{"d_expert": 128, "router_bias": true, "lr": 0.00502}
Below are experts of layer 8 (counted from 0) of a mixture-of-experts language model. Rows are named router (the router's row for the expert), gate (a neuron's input weights, with its number), up (a neuron's input weights, with its number) and show model dimensions 320-383. Each number is 128 + 24 x the weight over its row's rms, rounded and kept within 0 to 255. Numbers have three digits each.
After each expert's rows: "mostly gets" lists some tokens that are sent to it at least half of the time. This comes from a sample of Wikipedia text that the model never trained on.

# expert 26
router:058186135116105153109130102132125142106128153101114173126137090150119094080128074136124131089085140113123125123098159139142107149124180142111128140175118128123122145136124122102111144081158122
gate0:101127158136122141102094104120122173161137140107158127146153163116129139122158131103136158113105100122177139165124132145126109164140140129106123164140124147144140201129174154153134178075186079
up0:116170118145119147116152120138112095136132124102083149110136146134173130147137132137184151140137158177094148106094127115097097122132140149119108117164117149130098133156125157113140126132131146
gate1:080190149108111140130121131091093137095100162121136087130111101112129161129143100136136119120086117140099091114156169088104118115105162137116104126175090141105132122107123114098168119103109126
up1:090160105176117131136129121121117153119148112129114156106116132095117128128106164097150111111140133128141094139110126133137112135148115128138126157161112102112133074117128146126115114128053155
gate2:095135115142127110133076095085123124153111138145163146137146113134151139112151076143104102131072130185129148122149127141123086148113140108117101124146121120150089125127063146122147142118129125
up2:123137116089140171119160134125123138169141154121154145119152137153137132138138151090114119135154160124138092128112112182117152154127096119111097141118120071144104146132161168162119160084142104
gate3:103209069110109144121117129117100104148107158144104115131153139127139105113164069142145137116148145079135107117145124148126123139119119112129141094156084166134148128151131155115128145107136109
up3:088107151109101148129134132114109129165114147099094147177134168119093119148154126131111125139135151106068128081109137194112132142151150129116098125130145126116133122173139106149106144118103088
gate4:058137106178120125088157155079130132126104124109119109133168093110127135096169149150144139175125124122108139099113137123108118159099127165139123173132124151124124156114154159118140109103157086
up4:073084074141111163131132123114093102182128120104130107100114133096157106141116160135098149167134109116123128115107144174163147134106099132125106134120155163095169121132116154118154129149132087
gate5:124159151112125128077148133116093129086110107099188139102162164097120118115146106140121091127116128138141114099108093129122122187101169164086193133128159068108090105128123105116132138107128078
up5:119111157137125095136155150142178100149071141127116110136141133160143111115152097149119115111113088129145143120153157121132097100113134118137097113127142080153141147176124169103114152120095084
gate6:126114118106142129145172109110110158118128139108109138138126116113125109084135083125119149118133149094092068119100125109165152108083146115117118123132149169117146104158157150117123075141106113
up6:106110174149157124143104120113157098119138112119086107136098125146121133126100164151102146109108145151091116125145118128098116159161143138136160113107113135135129141154108125131105127096111096
mostly gets: " New", " km", " public", " Coordinates", " JPL", " pro"

# expert 11
router:105152157150138157131178104131115127135122136141104119123154128159131142130227139158122164169161125113098119145121102145146124116149099110146171167122079190102146146114127114133141154126166143
gate0:122135114099149118180137148127109126124186166112165192106155149126132112124126130096139120112101127118133117099138127160123137140124144131161101092178168162133127115080111093113108131128168123
up0:149107129100099105132112153071143136158167120108151162095108131122145147131085114129126103104165077177171095124058085101177095165091110109107098088091111113087156105171161177128099141134134130
gate1:126129093120163136132133144101112121150112130126108107173133103120140122150129138106112184104125152186121132122044118091131097162106134107153160131141099142162122136101130137150113125118101143
up1:099134136135123129159140122140111131115132157108169103111140108085124162142108113161143108167112140160128140138159073153077130177164109126130108115130145119102127105122097100160106146178186130
gate2:111162098128114120060178136095109161118113121081098125150157102117147111105140104183132101143138145125127093114137121107145185163129111168098144124121146119118133163138084151125099155130128133
up2:089125104100118138121124162180116132134091135135135182169140112144150156128113137056120178138161159091125123128135146112112142140090127131150145099112148111129137109133114092120135128145151137
gate3:131123135099085129151171133115153117174146107157184157102126166100065153142148136112140172120171134129082093113095153162106133157167093167100110124120183127160143106083193118140141123136137141
up3:160094104164134172111164091141150102120126128142153141101138111133139089160154139079153117141147137088132142101170139144143111110112136170149135126079106177114204099143164132139084123127152128
gate4:093095145119126124135156159079138141112131089133114126144130118154120130128166115153142118113144111123112139135098093092126091129166140147104169127132075141142138102127133172162117148137179120
up4:151117106160110137121143094128143145130085121120163151147141139096136145107161159165148150125105133129079060123135087108124137187124155123138150103091117131124105151082139112120114119140093147
gate5:134105131126103159147125079118160159132114117168124100138084138106124143109110120108097117104123128140098160124111134115140107152127091150097178120114095091126138116102170139140095097111145136
up5:130114139114110128157120151111129139120144135123108113158145159131154110134153109084118103076109157139161111142166155123089094152132080100128154088069127092078128153121125121134150135149129125
gate6:111088152135093144106155136089102149108130138145086185115133103140132135144102141141086142147158141162105127125167138099121093100179112105129114107122143131209168128119122134117145156100110099
up6:162162127166138141153131157133115073137109176125129163153148145125178116114126147145124133182151106082126135122156135121128138132160147114131120107104163135123139142106143155143140136108114149
mostly gets: " for", " from", " after", " against", " between", " before"

# expert 9
router:141136087122130137111156095168172131141125135140154159114153148133153155142133157162131131108142132149129104112108103160120131138135138092138153112112134140098138134119110097111102119106149104
gate0:154079128115121112108185119174143158115147138137126147136117127142139136157145136136158172153125150124141146098123134151098132135128160122159151088158088183141108129106120135113125092137128160
up0:108117131136120092116093148156130139120151127165156115140121119118111151095106107130112079070135156123087138118155163119147146112137130137143132092083141150136189117142117183114147088093094162
gate1:148109091162130126167123137156131167127142149181154135155120131169144116179132104106123130132189117155113121117140111115124149117151136115102145129126147094115135119156175108109103109139149127
up1:125169111143092158111149103183132119145145141122118125150131127107141154174110181150055128117136139110139097093127166117129126122120131154094121120145129169112135134131127118140154105136125089
gate2:121154124173135117138157129118126127174142118115122168130160151131143109119181140168144104142167137152150158150105144164138145135150115125126131131159148102161145153127146124124139168103143116
up2:167141061125139125135165140151131124145069127109143131084117083117150168114114124096147135100122126142110133127144101137120108130113101174138135097148142089149142136123145108155115119128128115
gate3:110112124139147088130137132174117137101169129164143141171148130103154146148139111099148137087122124139136102122089095134110141118090114130107154093146132140110139102116096113089127131110132136
up3:161096139098139162098170119167117125124127145124126149110103144085163125137137139173158166129130162129121135138117131143085125133131104141155133104102098138152130130124126107146114106118141128
gate4:142127141128132126116143139173140108171153147092148096103147133083154095136165159141139134132111087108140090107133128139146137161085127116113149121160088113133128152081119118139159147132126107
up4:116162142157095124102149143117100119141112139141157089152098154129167187138191119129111110145114113134117122097140106133102135083127118123083142158104115077131155126135137147100114134149128107
gate5:145174091103148116140183107115121122139112178113117135160155154125157118134152090175149127138138142113179116134090124143114118144086123099136147152118081093139122101106142137095116120126170142
up5:174134089122144136139108181098171150102135106119136114099144155131148151153137151094111112174139147126141106121239113110114146114137126124159140158127088151089093112070139165154074140119186164
gate6:120115112097142155115136157147106142129125096135109135150118148132146137150143111061124122106133069179119108117132161127105107085177119103112137131202145167092177098120110146145160142143122153
up6:139130122108131121123133139160148102106151114115121131122118137123136087117157183133097129150179135152150146124137155159151118142159102152122145127125139162129124153084145158123098141122108070
mostly gets: " ", "c", " c", " p", " v", " w"

# expert 6
router:092135143126127174126115103112148120162133123133101144114128108115066139111127117172129153148102127126108123134127175126116116130122106134148091154124120111106159099135151094099124099119154117
gate0:161127145092156122107101120150146147138141119141196128103131133124108126127126106144137119113130101113138080164108162135147100107124135160108111131107082131139132169111111145099156119135157147
up0:119163104146091131109080137163126115138144147132132168110120117139122096106157097135117150112155122122132100177154093135164131091153143167169123146086082144126175077109139122152101119134119126
gate1:124140098184133163115134144127114162147140158121128143115093159113155145151162174127121093135137140119116163121108182154096102116101129114159132146104131125144116130114113132120145139125129157
up1:140109089112110125148128138160115137099106147134127090113156127100176118148124135126103142143117099084132149152112129123105124108090137140159116109152150139102121108130149138139152125134187134
gate2:162108132096155150148109142127185106154159144179128138119149127099152141124158139144137096152094114146118134152110089115129153110155114142116121172082104110131166151113162170106119109110110127
up2:149127075112101110121115145132143097160141110126143165140149158099114131125169152101161125082116161130101114130140133067143109165142175141116144142173126161067097102121199095164143115156155130
gate3:151128135135138141140150125184171145123132127128097156158137157090161121116136128182133129167154118105117104149139103113156153156107132148095119120102133166127121140137167149151113140100138164
up3:077116094128163116129160144108138160144166100077119135132106164110136122160112083154133150142132124105080169151101122153080104149110191140118136119119169128120176092127178136079127093072121129
gate4:140119123112144141134120128111103115101134124120101142105145124174119153089116129115136141132096134103065134126100161139127115118125104140114136093127125141146107073120154089131136137118091129
up4:146089121144133168119120135130097147143115121123072153152114129112124158130155125140112123148123159104105121116124121094139104128113129133135103181122109117160111077130148108160117093137121126
gate5:135145116120146117093105120118150134079116105134144144135148115167147140124165143164105107126153136105158077111119127139082104126121097168142132114151101107133131113080110073112139140141118128
up5:114121164112102108114152140081151113106119118120109137109146137168104097140115130146140135115131113119113147129082195128090147123150088128146125105132143145119128140133125119144141152095080129
gate6:090120139125131101123138130090160137131114148093123117160129123096098114094140095104098100110134129125124141133089123070150085142106173173139127161135156145118127161152147101136107136160143129
up6:140084110153134107160128074089152118113149142122180137155143111072139146127161121113131132152123117133136111111098103099141122158130142127174112143108155146104092115149136120150157133147108110
mostly gets: "s", "ers", "os", "rs", " Records", "es"

# expert 24
router:126159143097168150115137101124170114157126119106089147149128100160123122149161125150110179143126136073116116123106130136145088132151103105163112220143113157131160117078144115099080120096139130
gate0:141113141123090127166131092086109117106148106166127136156112122133135140156109123130110111129142106117112101174113119137122136151123136137120112138112149152122114146124121129138112095086118106
up0:181100157156090110145141122157144138097189120170123100152132140137190130143100108130127138086121138102124119157116126148140176116153111116144108121108136116131126117110191124127122120141145133
gate1:132158150145190181115153086133132150123130124152129130130139125127164108138159113142124120091154167123150098140089179114124096114147148170080117100142140159149139111134115151105126144126119111
up1:086122125165113175151143172139145136136156147095101184169126184121098150124148137135107154096115120128124094133122150164185126164147160120138150086141122116139111153129100131122145168092144118
gate2:162120130137132079112111134124158127177142152112127159178124140144137138159160126117144138115131112117159148154104171141107109141135110121132139178135098084176105139117104106153120129112094162
up2:109138123161110097125144115096110145144135156174080145096126131158163105120118095149153129149105074123161098166133157117092087158124129153142107127156148118151097129097109117156105134137139128
gate3:133136156139112139151109111154134114120138100147127109132136074153118171137191117138153133144120119124173058156110133077139160127107117094111130183125108116130110115136167137174155121133137127
up3:129133129170111119115152113108052146129142141139119151123153136083084141097126174102119094142133148114087096118137115112152113143155108142119120108110122097146146137087128108132159101151136137
gate4:165145149108140126134116113080184130125119130152144106138123100149128175137137131107148130109091131121125139124129201128132102160132120105093122138107119152080136109160068127129117131156106119
up4:123103134140122078125130123111110132139125088140086097120137106093144141092089097112144164119158125182119140162089178148122159132116154133144142090159188125112148088136100109162122125127118103
gate5:120140123134085109155140105087150117172105133131125124098117150188101139141148116126114154106133076099124119152085162137116144126151122153139123129119061148102130144147144150119175139063086132
up5:135134089155159113159093141112141104159144140170110139164157112113161150149127146141146135137139123130130126136148117152079137077122131106126126117130132120124183126115137096155164142153136117
gate6:132153153128137125125107141129159061142118144152112123112141124153136116126169139182103127166137141112141129145164107105117098158110152130086111121143142088149162080124131148139146170113145139
up6:111140180097130154112108106185092152103144138128165106098141119123101129167127125161075121096188157120125141099096133152122169100098147123147157142106152126111153054150156101124123143112170129
mostly gets: "'", " can", " may", " will", " would", " could"

# expert 10
router:091161113140123141088108096133143094126104125141137112114146129164078125172144135150091183165095113144086126097069138133142129123141138140122145150106114162147161142113144092105124104115158104
gate0:160144112158124126133107129115121141134154123137160117161084135162126127187147108139099116130130093107116134085122135144121131150129128186114141108124159096159146143168142152147122141147117115
up0:104142131146115148120153116093136105120114141114111121123134109143135132118131156155129123148117096139141118144139132082096118132117104167107139116105092109142147141126148148118143154115115158
gate1:149151138131115167118159145124101165143102153100131148162116116100148125117171133107124116069115161121151123105167056153156116132143162168089143134117159099127157168147108112132145146119143140
up1:120134106128070132090127148175122184119145137133183130149112124119165124092127140151109121069112153144160158115104127138149137109097134162131184135144150110104155108135119144166093115143139146
gate2:152093108114133162079133105102140171161118109108147078123114150138149149117106120094085091123145120103119130119094121122162184106120156113135157084149122151133169132142122087157139156115112154
up2:146084137166131121136148143143156136095106099120088092117084135112155099131117077141152108123133154105144129163096157138106156135145128119171097099128142128113136164140172127091111137121145138
gate3:142104156165138127083118103119095108135122140165111122151109142127113072129121140127069113111120143121136134154119091095108132142107129142133110144091091127095129131152111132170178150122122121
up3:091151164130154114141108129132077098158098110090109091118083112135107092127130136126121157103155119116127122157130124130159148154097130114115118129146104149155181132126155114161186117118113147
gate4:120118149130147186165118162161176128127146094105135134123117112094116125155116119147065093132140166117142119134114135115115089127116132158132128177164100125114147102128131142148178155139091109
up4:130112120129116113112097133146106123118094111115129131154127117159130136059104094094143132134107134143099091162143127124153134088111138104137171141072143087105167166117122139152118130141124119
gate5:107164105129085105167114139140109123137170140144093155160122131156131103105062125121164121102142158147123137138122140156148126092111206160162157121129142144146084173102106139090102129110123154
up5:154117172157067141131160156166103151115163127094107128163157141124131185141107125135151112169158128146118098107128143172114131128193133169119138141153140150181131100140053096118091099131156139
gate6:093149101174121100144107173082101108148146118102131106116137135147136158105117112153134118105130147138126157052130133137148151115118117128123123159116162117137138132166132124111093082118124126
up6:132109128133143154124106158101200111127154149139109160129102156162165155109159120113170133141126174116150146137134098131104119111108169138163130151197130121129161105124097134138086128135111157
mostly gets: " the", " The", "The", " its", " their", " his"